Weights of a small mixture-of-experts language model, trained from scratch on English Wikipedia.
Size: 12 layers, width 256, vocabulary 14945, 40.5M parameters.
Experts: 48 GELU neurons an expert, a shared expert of 128 neurons.
Below are experts of layer 8 (counted from 0) of a mixture-of-experts language model. Rows are named router (the router's row for the expert), up (a neuron's input weights, with its number) and show model dimensions 0-255. Each number is 128 + 32 x the weight over its row's rms, rounded and kept within 0 to 255. Numbers have three digits each.
After each expert's rows: a language model's description of what the expert responds to; "gets" lists some tokens that make up at least twice as much of what it gets as of all text. This comes from a sample of Wikipedia text that the model never trained on. Tokens count by the router's weight.

# expert 42
router:114089153149175117134127119150140101118113121132058071113129134129090126151104128096142152120199119096128178140101117078130082149176183148098123152113108199149192153196116129149174082152103118069072135081105153155151165157104102108146121165083119181118104080169146162147107079135127104098107180120152145117110125130118169154154150118110118101153133110158112121101124096115103172174200107195144144103140105105040108132182137108060109122093141087132048106141197103074143138149100163098119147132124119149134079115095093127182064167166083156155120159096133132154108179210189109117132110147129108134122151176117152146122137136104132133129132124172120164103144191110082137181157104119077139091127150071126067166156076139085118117101097191140156147065103204151083168135140133
up1:092135158102147150126160167165135174122101150132107195102100109148112148140114123113121168162144108184104142151102128053143128141102165071138153181131078193168172124100127129086103106147100126155089092162150123150137100114085129121113151086123108159048169163136141136139081142091119115057152159098202144086073186155107158158099112159138110128141128156166151121130158157102102166114110116121150148137146128069123108110124081110097164146110152103174132165090098087195112170175052156082149157128127114163060096137121143106136111136113078163109165110127130145131111122140125159133133125160127141063171110090215088152173137095112078132184141142168110129112106131082166060115114139112099075126174130139154147158188154045102088052139099143098134127068165096096119118231131176
What it handles: Sports and award names. Name pieces in sports competitions and awards, such as World, Cup, Championship, Award, Prix, plus capital U starting names.
gets: " U", " No", "0", " World", " Cup", "U"

# expert 27
router:149112122135140121102115103154112105123103124098142086120129180163166101136120149129179150130168168132193172151152077145117083139163166128123094156142134157163198126135036143149155164129149145091115136067134157121115139134074082141174102123086105118112138098151102122112159103151111075160112154105140147134089098108184129118124129135105107076170102120114157126126134122083083100134175095214120095088196086083060168154138236162110080133076153128175092083095189104112089075124118159090117180150068114127117147132099116164193126136152121120189135151137189161134151162186126084144085107194164093119116142152122115056071158119103163120086104080139145143141173185088055134159143111131114125117137186138130166123138113116067107097129096161164104136120092181127125158104102111
up0:115150162199151100172112064089062185115103122120174062066102150134118189167232123184154117140142115137121114129119141116061099123110100118166117088153119117124127095164155139099120184100124145144105125115090132086094088132113097169134144130140163165122093195101058124113109110124145103115066135138126133092109134148088163164146077123061155113126116045150101121131152107069090130137135091135105142073143157077138163136112179153119163131159122148135111120094155163086113128165141194152091192141155106127169086170192131137085105149117150113181118107134195132141130135135115146150129101113185151157136164052088108123076093162146164125137146124142153119076133166131124179185161144076171091128118143130103075202084068121126121136116134131073105158120177119142159119129186171
What it handles: Team and organization names. Opening or middle words of team, league and institution names, mostly in sports text, e.g. Cincinnati Reds, National Football League, Air, Grand, New York.
gets: "-", " New", " National", " United", " Air", " World"

# expert 56
router:160122123098165160104110122126130123129146084093119102127137158136095135099159125074160157105150077113110135186091094087130151112133138163181145170136150166152172153142053183111104106099088166084144172095138174104184159161086109119110106134115077114103144110194137109170135154162111079141079101103161109096128132121168200152149163139107068071140134101136172134127145149120102063161168098188106080114143089104103128137168136100053108086106134107159088112131107096128081110105100125084141166125075143164098091118070122145117103157207118109178090149088171124204164129139133125132116100120159111125126181115146171137090178171106122171111126097168163187161108205095119101168138095167109154073126154133132090150240123157167146112105073133113091164166121118116125189154153142
up1:131111086150089168137143152064108155098148164198084121145117136168101156157130114147127179143143162125150059062137103129097152093168113144221117080151150078140178149103130113129148157110136127167150150100137120146144091124100145082095087117094099108138160107096078140048148133149088101106132130163180140131082058082155094104129160111155096146168147154109125173110126200097154159144135153109122175109084141098043157157137096128133134122147134110097127106087180093080131171171090093147118131172168163120132129117087196147127096142137128136122100186187153157130196125122102146147151067134128157104141157108109154113119107097083148129129192171097164151167119190118105136116153122153110044188111108125110133132115135201124230028118130126124129106107101166105115150145094099
What it handles: List line breaks, Al- names. Line breaks after headings or list items before a new - item or table row, plus Arabic name starts like Al, Abd, Khal.
gets: "\n", " Al", " al", "Al", "   ", " Abd"

# expert 34
router:129134153122143182145116178143113096111114109148119118121131177108124145090149167098158178106141110118136188187155103106155105141110134175116166114111059161112169184101078114166116161118151171113116151102139108066170167123106126080148116130111084114065121096186138047097078139121096130167102103126131131157133079130129210125133148202144070000146073102105143095121158131077082150140162099179177122083142168087128163106148137093118161121142163114077121151143114145106099153155135083135149112109104203119106151077111084118161140153148166131139118140050143203157161193115180085121134145165176102112112134109136127108109132158133189138086153098119161191156118134085135128193131111103105143099103115085161104115143119171107152085120076157117131150173134157112112115110076117
up1:128138155112121140069140128159172141116093135104076105098185105063080165156070132111157083129121130168150118097159122162157115121138097117105041133171113130112136186151109163171105092148155112122127080150123109117147187147122087101175107122107102137111159083200109145128108156120102110141112105188094134072097133141091163126122118148124065087130149177125089229105158150068167137134130081128148106153079119118117128074108089153103128107171119135142129124103100104149087160099134097088154196097170156153116147156119090102165098113122122112064080155134184153167236112198116129137117104146154139146144170138115095167080103075168127107166141133155152238118140104105100144135156187119168071118133168123156164125117148146128117156132096181071117136133157177137165147083073162
What it handles: Name-internal syllables. Word pieces inside proper names after an initial capital, such as aw in Hawke, ay in Hayes, and prefixes Mac, Mc.
gets: "y", "'", "ou", "0", "3", "ay"

# expert 59
router:121143173148154196162135104125141098116090135139133093097111168171139148131131149151068110063159128096141124171150083127135146160177135133143129124155114149168184137142154139134097118083181174076119183151142137115189157100072123139219110127043066182158137123172119092153160124118122151181090186132181102091158116110127138172138108100099112110142111070094142124130149136114138115188166104168096107068139151062056092111148159089104114112071100113165069143093119077105141125131131110131137201120152162111118075131123118131139104116177114119157125083161181185163083090179097108099161135130109116095117192143116119146105140151118099177122172079144145141131151142137084109150170138150103143090148143070171158070175119136081083157077093154118115122149163201101084105115070159
up0:142149166122165067120169129116100108103104107089143079144192156104152111130112065127121105117173147111140108118118132131134089124147138146169112196141104146150111094134138129241124151144109125150142075141112182147112135146137170106160126184095118137089111100166174103192217061110063146116135094107166174200102110128085132100146091160151126103147094121167155139116119152128085104141121104113119120137169112158137137082135162191092153125081131083103121123124165111155151061132129108146175135092101127119095179145119158124132119119112110153202122140122134158105142145150134168148047144105146066111088150106141131085109142077131154104169117159117121177072061096146099102127168098156128172122103114119174075163144076151062166120144118090146083236099151112051111135060171129
What it handles: Months and civic nouns. Month names in dates such as September 21, and civic nouns such as government, city, public, community, plus the piece dem.
gets: " October", " September", " December", " July", " August", " March"

# expert 25
router:116176146133123146160085124097121134104092101164114112084081139128090183173146151135062174052192153070184161079134109135128103120150153169114135136135169121124176160181143103143115118171142129094140127101153168079169137098038084117143121105049088122101171167119141143159115089057076100163135116164133137160105084105115133162138166151135086074182132178097156117150121143129108115191175100170096132127112089088060132133139149137127123108112159126164108133101130150066135108165151141120136143192142174081096144135111107080140130155149090093160114097121130119183148097178182099115180134136142166135101131187166100075141150147051070186128137119182147114142182178114069127129145097158070107090080131134164088158183103140126155117095132125139123079115125144113145154198105119
up1:178065173117079129119073128142142149115075064133124153157167129090052114129074183116069147102092165126158136114165120053181122133102132145155129086162182137126178099146147135129195114103114112158167108099129098127180180125093076160126127104073129127171096156149079165128109103090129053202168180105160182093155166113191135099161152125147112138179115128118104125155123110175136129152074047117080108131094105141103094165136150113076123128193112163103166086092172128171126101104112133116143151152090176084149140176159128106157067176110152132170154062103120117144155183133122106112137126141190138130094066105128113106139157116115118097144113165198139171190134082085131151082143106097105086115142107135133106130086129127185096137144092143136160158119141123152142155100101089
What it handles: Infobox and heading labels. Line breaks, dashes and heading words in infoboxes and section headers like Personal information, International career, == Life and career, and occupation nouns like cricketer.
gets: "\n", "==", " =", ":", " career", "Personal"

# expert 51
router:150141135151146124170099143144136109102160092140102125051115169140093140087142068097116140103146148105147191166160066111161076179140142101152099145112172145170194167117119139116143132117131164096154136132170155065146097091068087147150120106115088087150129167161106019104109165145115062131130129157174131148131107190074124191103143161150087102124063096144128120094145172133116139199183150189108100115126096146106128114134187150096145087091109102101084165116177118081127104081124072108119110170083131137125088126118097101143056138184124131096149136114168153146191188152158062074149116128129114101150193164106131124121179125104150181113085150150150206128114159133131112130143157095093109110130163105159089081152135153170124106146120169087085091113110183101163140151133135
up1:101166112120145148143123114176131104134158125117148106113073131115088079085184117090125161123165115152121197107139095114110146094088108116099078071148107141131146204124113173156143129114123155135189162145221108117147119142111109131107117097136129147188115131064106106119066097175162155134143177083141135182153139139098118115190130110120125124140168118145134153100132133181133145126171129125055129146089109159088157154104109097114166110125104100155130135149168085082083052088144170121090136110170192128111114138149162022155106186187072191116105070157100095174148134163181128127109129129132113124137087121127074121163161084127108194180161147113190165079185120183103135111187178109067148151105097099153115122111146105160147168175123134109073122075107150163125094097116129
What it handles: Mid-word fragments, apostrophes. Word pieces inside words, often right after a single initial letter such as D- or S-, and possessive apostrophes, e.g. D-rom-ara, sq mi, Clapham's.
gets: "'", "ir", "if", "arm", "ac", "ign"

# expert 38
router:155096141184167117135159125166118110142093111129101140068115127140096113134109079133136210107124177131058132177146075109072105157134123108122109154086117110109167163142084167113122119163182160083084159132173136130136162149087145062186063101089089097075181124112079083140179128164168118186140189126139130145118129156149180138153106138123117068198097118113193116151191076163125104150170135179129114111132145164120113159174134127097122105106160137108111135120126111121079140143136120137119124133066138121094078116099125090174146177183099110189074123127225150182134129094142123152136133145194120091115192118158095065107133131144124184137115135143161110095108189129087147126127111132064118117128125094112074145159136150144179091088062103151127112151098064152079133174131141
up0:163066109152099143115156125114075112149161121151128171093059120193145140137153090158141166087092179107156180155146137053078076169113180116153086158104153098123128159182154131188089098135163144147171134142115125116148170129093157105126108156049058090193136151156156083156150120141143119139146165096111152174157142072132121127150123139193167115180074145123106157112117117144100164100104117137130117120074129175095163129120174087102096124126155104139159177119151089103133129145157116129129070100083112127056146156129081073107122186190116106103156076097103095135093091123165091167147112231185119082107125125114101043101154098129152145160119167121150163116070125156115133145088153084089092121130093168131159097180152103144116153168094109174117145108107091132114146116151077
What it handles: Er-type word pieces. Mid-word pieces like er, ber, ter, or, fer inside names and rare words, e.g. Peerage, Caerleon, Berchem, plus scattered table digits.
gets: "er", "or", "ter", "ant", "on", "3"

# expert 28
router:144103143133130173114130146130103099084090144114082068062130150139104161160176134152084157145176139086137139136124050086123136200166198152155132228145112122159187134171126148145149112112145194067135167071143112077158206134119084082190105127128089156163149145142115104107138087095056115157098148118110121177120122122072165137101141130104086067166097126126138135165160131185104132171181083189059099100140095131100132131143182125091131079098191094155079110131128107108105143103142095087133149174120127166081054079080110127148086138176090116158091130106122116128150125106144159136112122172130116144119174113121128115133154136109132139120157075176160162132190142098120163165145120115061104064134158107139080108125132120091154168105098150149139073148103146130144135144127180
up0:114132165143137151093109127079090091100136146108130126125111179096137151122155110143134164092097155151115161103095176086096112133109147189089097136119088106175150120187148143153120182193190092136158119075202115074195108118123162142128154136104097117076169141169110122102123102134169087110139149151143129084128116106117087043145180173115145061103136085095097145136103087149091160184143117136073094057133120109141153090172154157147200102117152130120096101176090176128067180148187152095065140095117126128101112111131098127109131184132156149085108119154091105150133056121121122195104135166079100137126133062164103081094113135138091175064140106140179167157137111121097102144141116105112074132126107137110137129150177113128065139135146114153129198190178134099133193111154083
What it handles: Line and quote starts. Line breaks, opening quotation marks before song or article titles, and == section heading markers at paragraph or list boundaries.
gets: "\n", " \"", "==", "===", " that", "===="

# expert 21
router:108127103137173137129175121079147103080111125118096032094140170100112101157175084109102125155202147113140182162114079121105160107177135138092068141174090150135184162162128108134112122119146124110144162056141199093121182193110131122182093142115101123137133137148082137148147084161096088131096151079192115170148118127169146096142199177081083076130151088127156110144135114089103146147165103187119115077137101069104157176104215113091145124079190129122130135115145127061076175105119153098143130119069133130084122126105082126134123134140115167203164150094130153128135124133160092125116099142210074129148127149116137086084125193114136187107090065123107164140138179118101114160128101130089164098158132076125076089160118165127134131125151170130172166131105146112124155107121130
up0:137130155091122125089193113138157138132187165141137143149111176113202123102095172116112147079152133115168133155165174157156223094153149120115159117066118165055102088093142121075152210156185138168122113138094046084122124107143121132066161100166073067062080187154134126158130137171098094131124124170127141115131112115105121093115110115092108121091120112150186127132168084170089156126161160113148062145155142139135115175125119115094146100130100113145148088079175115192123108160121101108135127132110161099116165154172172065125154107176163132133144124139132115106146149115168113093112145179144143070088125184156027112134126132109126136136127103147136112116094176073116200165049168086108085161155162143123128115115118103173158082177113142135111082147104096086140146156153137
What it handles: Song and album titles. Words inside song, album and film titles, especially after an opening quote, e.g. Love, You, Rockin', All the Lost Souls.
gets: " The", " of", " \"", "'", "\"", "!"

# expert 52
router:161125111135118141188103147133137094082132146142120123116125160190081081148092106136085090125205116096150200146100146097105120140120147124157125126114105122121182144184126146090132184140113142058092159084140108106165166116056158142174106106088069129131139120069182113137111130172096112163127097087128125176148142115107143129148138140145115064120124143142191073190157094163141129174177124137103152120126071087111150154130138087041122102051133102144065153098175131136068157078068191157157168136110172157091121145087125135188104157177086124134168138152127101166152148075117107169125121183154101075154132159128179088162175123111104149114159132166155169121169158125112139174128133136044115124138142082200102131162152135134089120085124141145110131153077134092121187116074132
up1:209150164123140138091140134152134117036137141121157125157131090196163071151155145114118155101195204127094163130105096118083104132148165176129121085187154089128121089119128196071117167124136144128095090085157128129133147112130110103133148082119044119106139144098122177126128188159120150131110110110091193096149236095115134113158104142134100125121121153148080115088084129089087126138064074116103094116131074142066173083150158094163097167100109100152130102122208125159107105080149108131132124093088175089174153100117062084117141096137112219140116101097109104154168140137135128149096120175144116109145163138139187126128152141121182093102176135182164144151104128143037130193162081161140132151113130124112119109141122149111120164108151139110121097151170147099118140080138155
What it handles: Infobox and table punctuation. Dashes, line breaks, pipes and bullets in geographic infoboxes and climate or election tables, plus units such as km, sq, median.
gets: "-", "\n", "|", " (", " •", "″"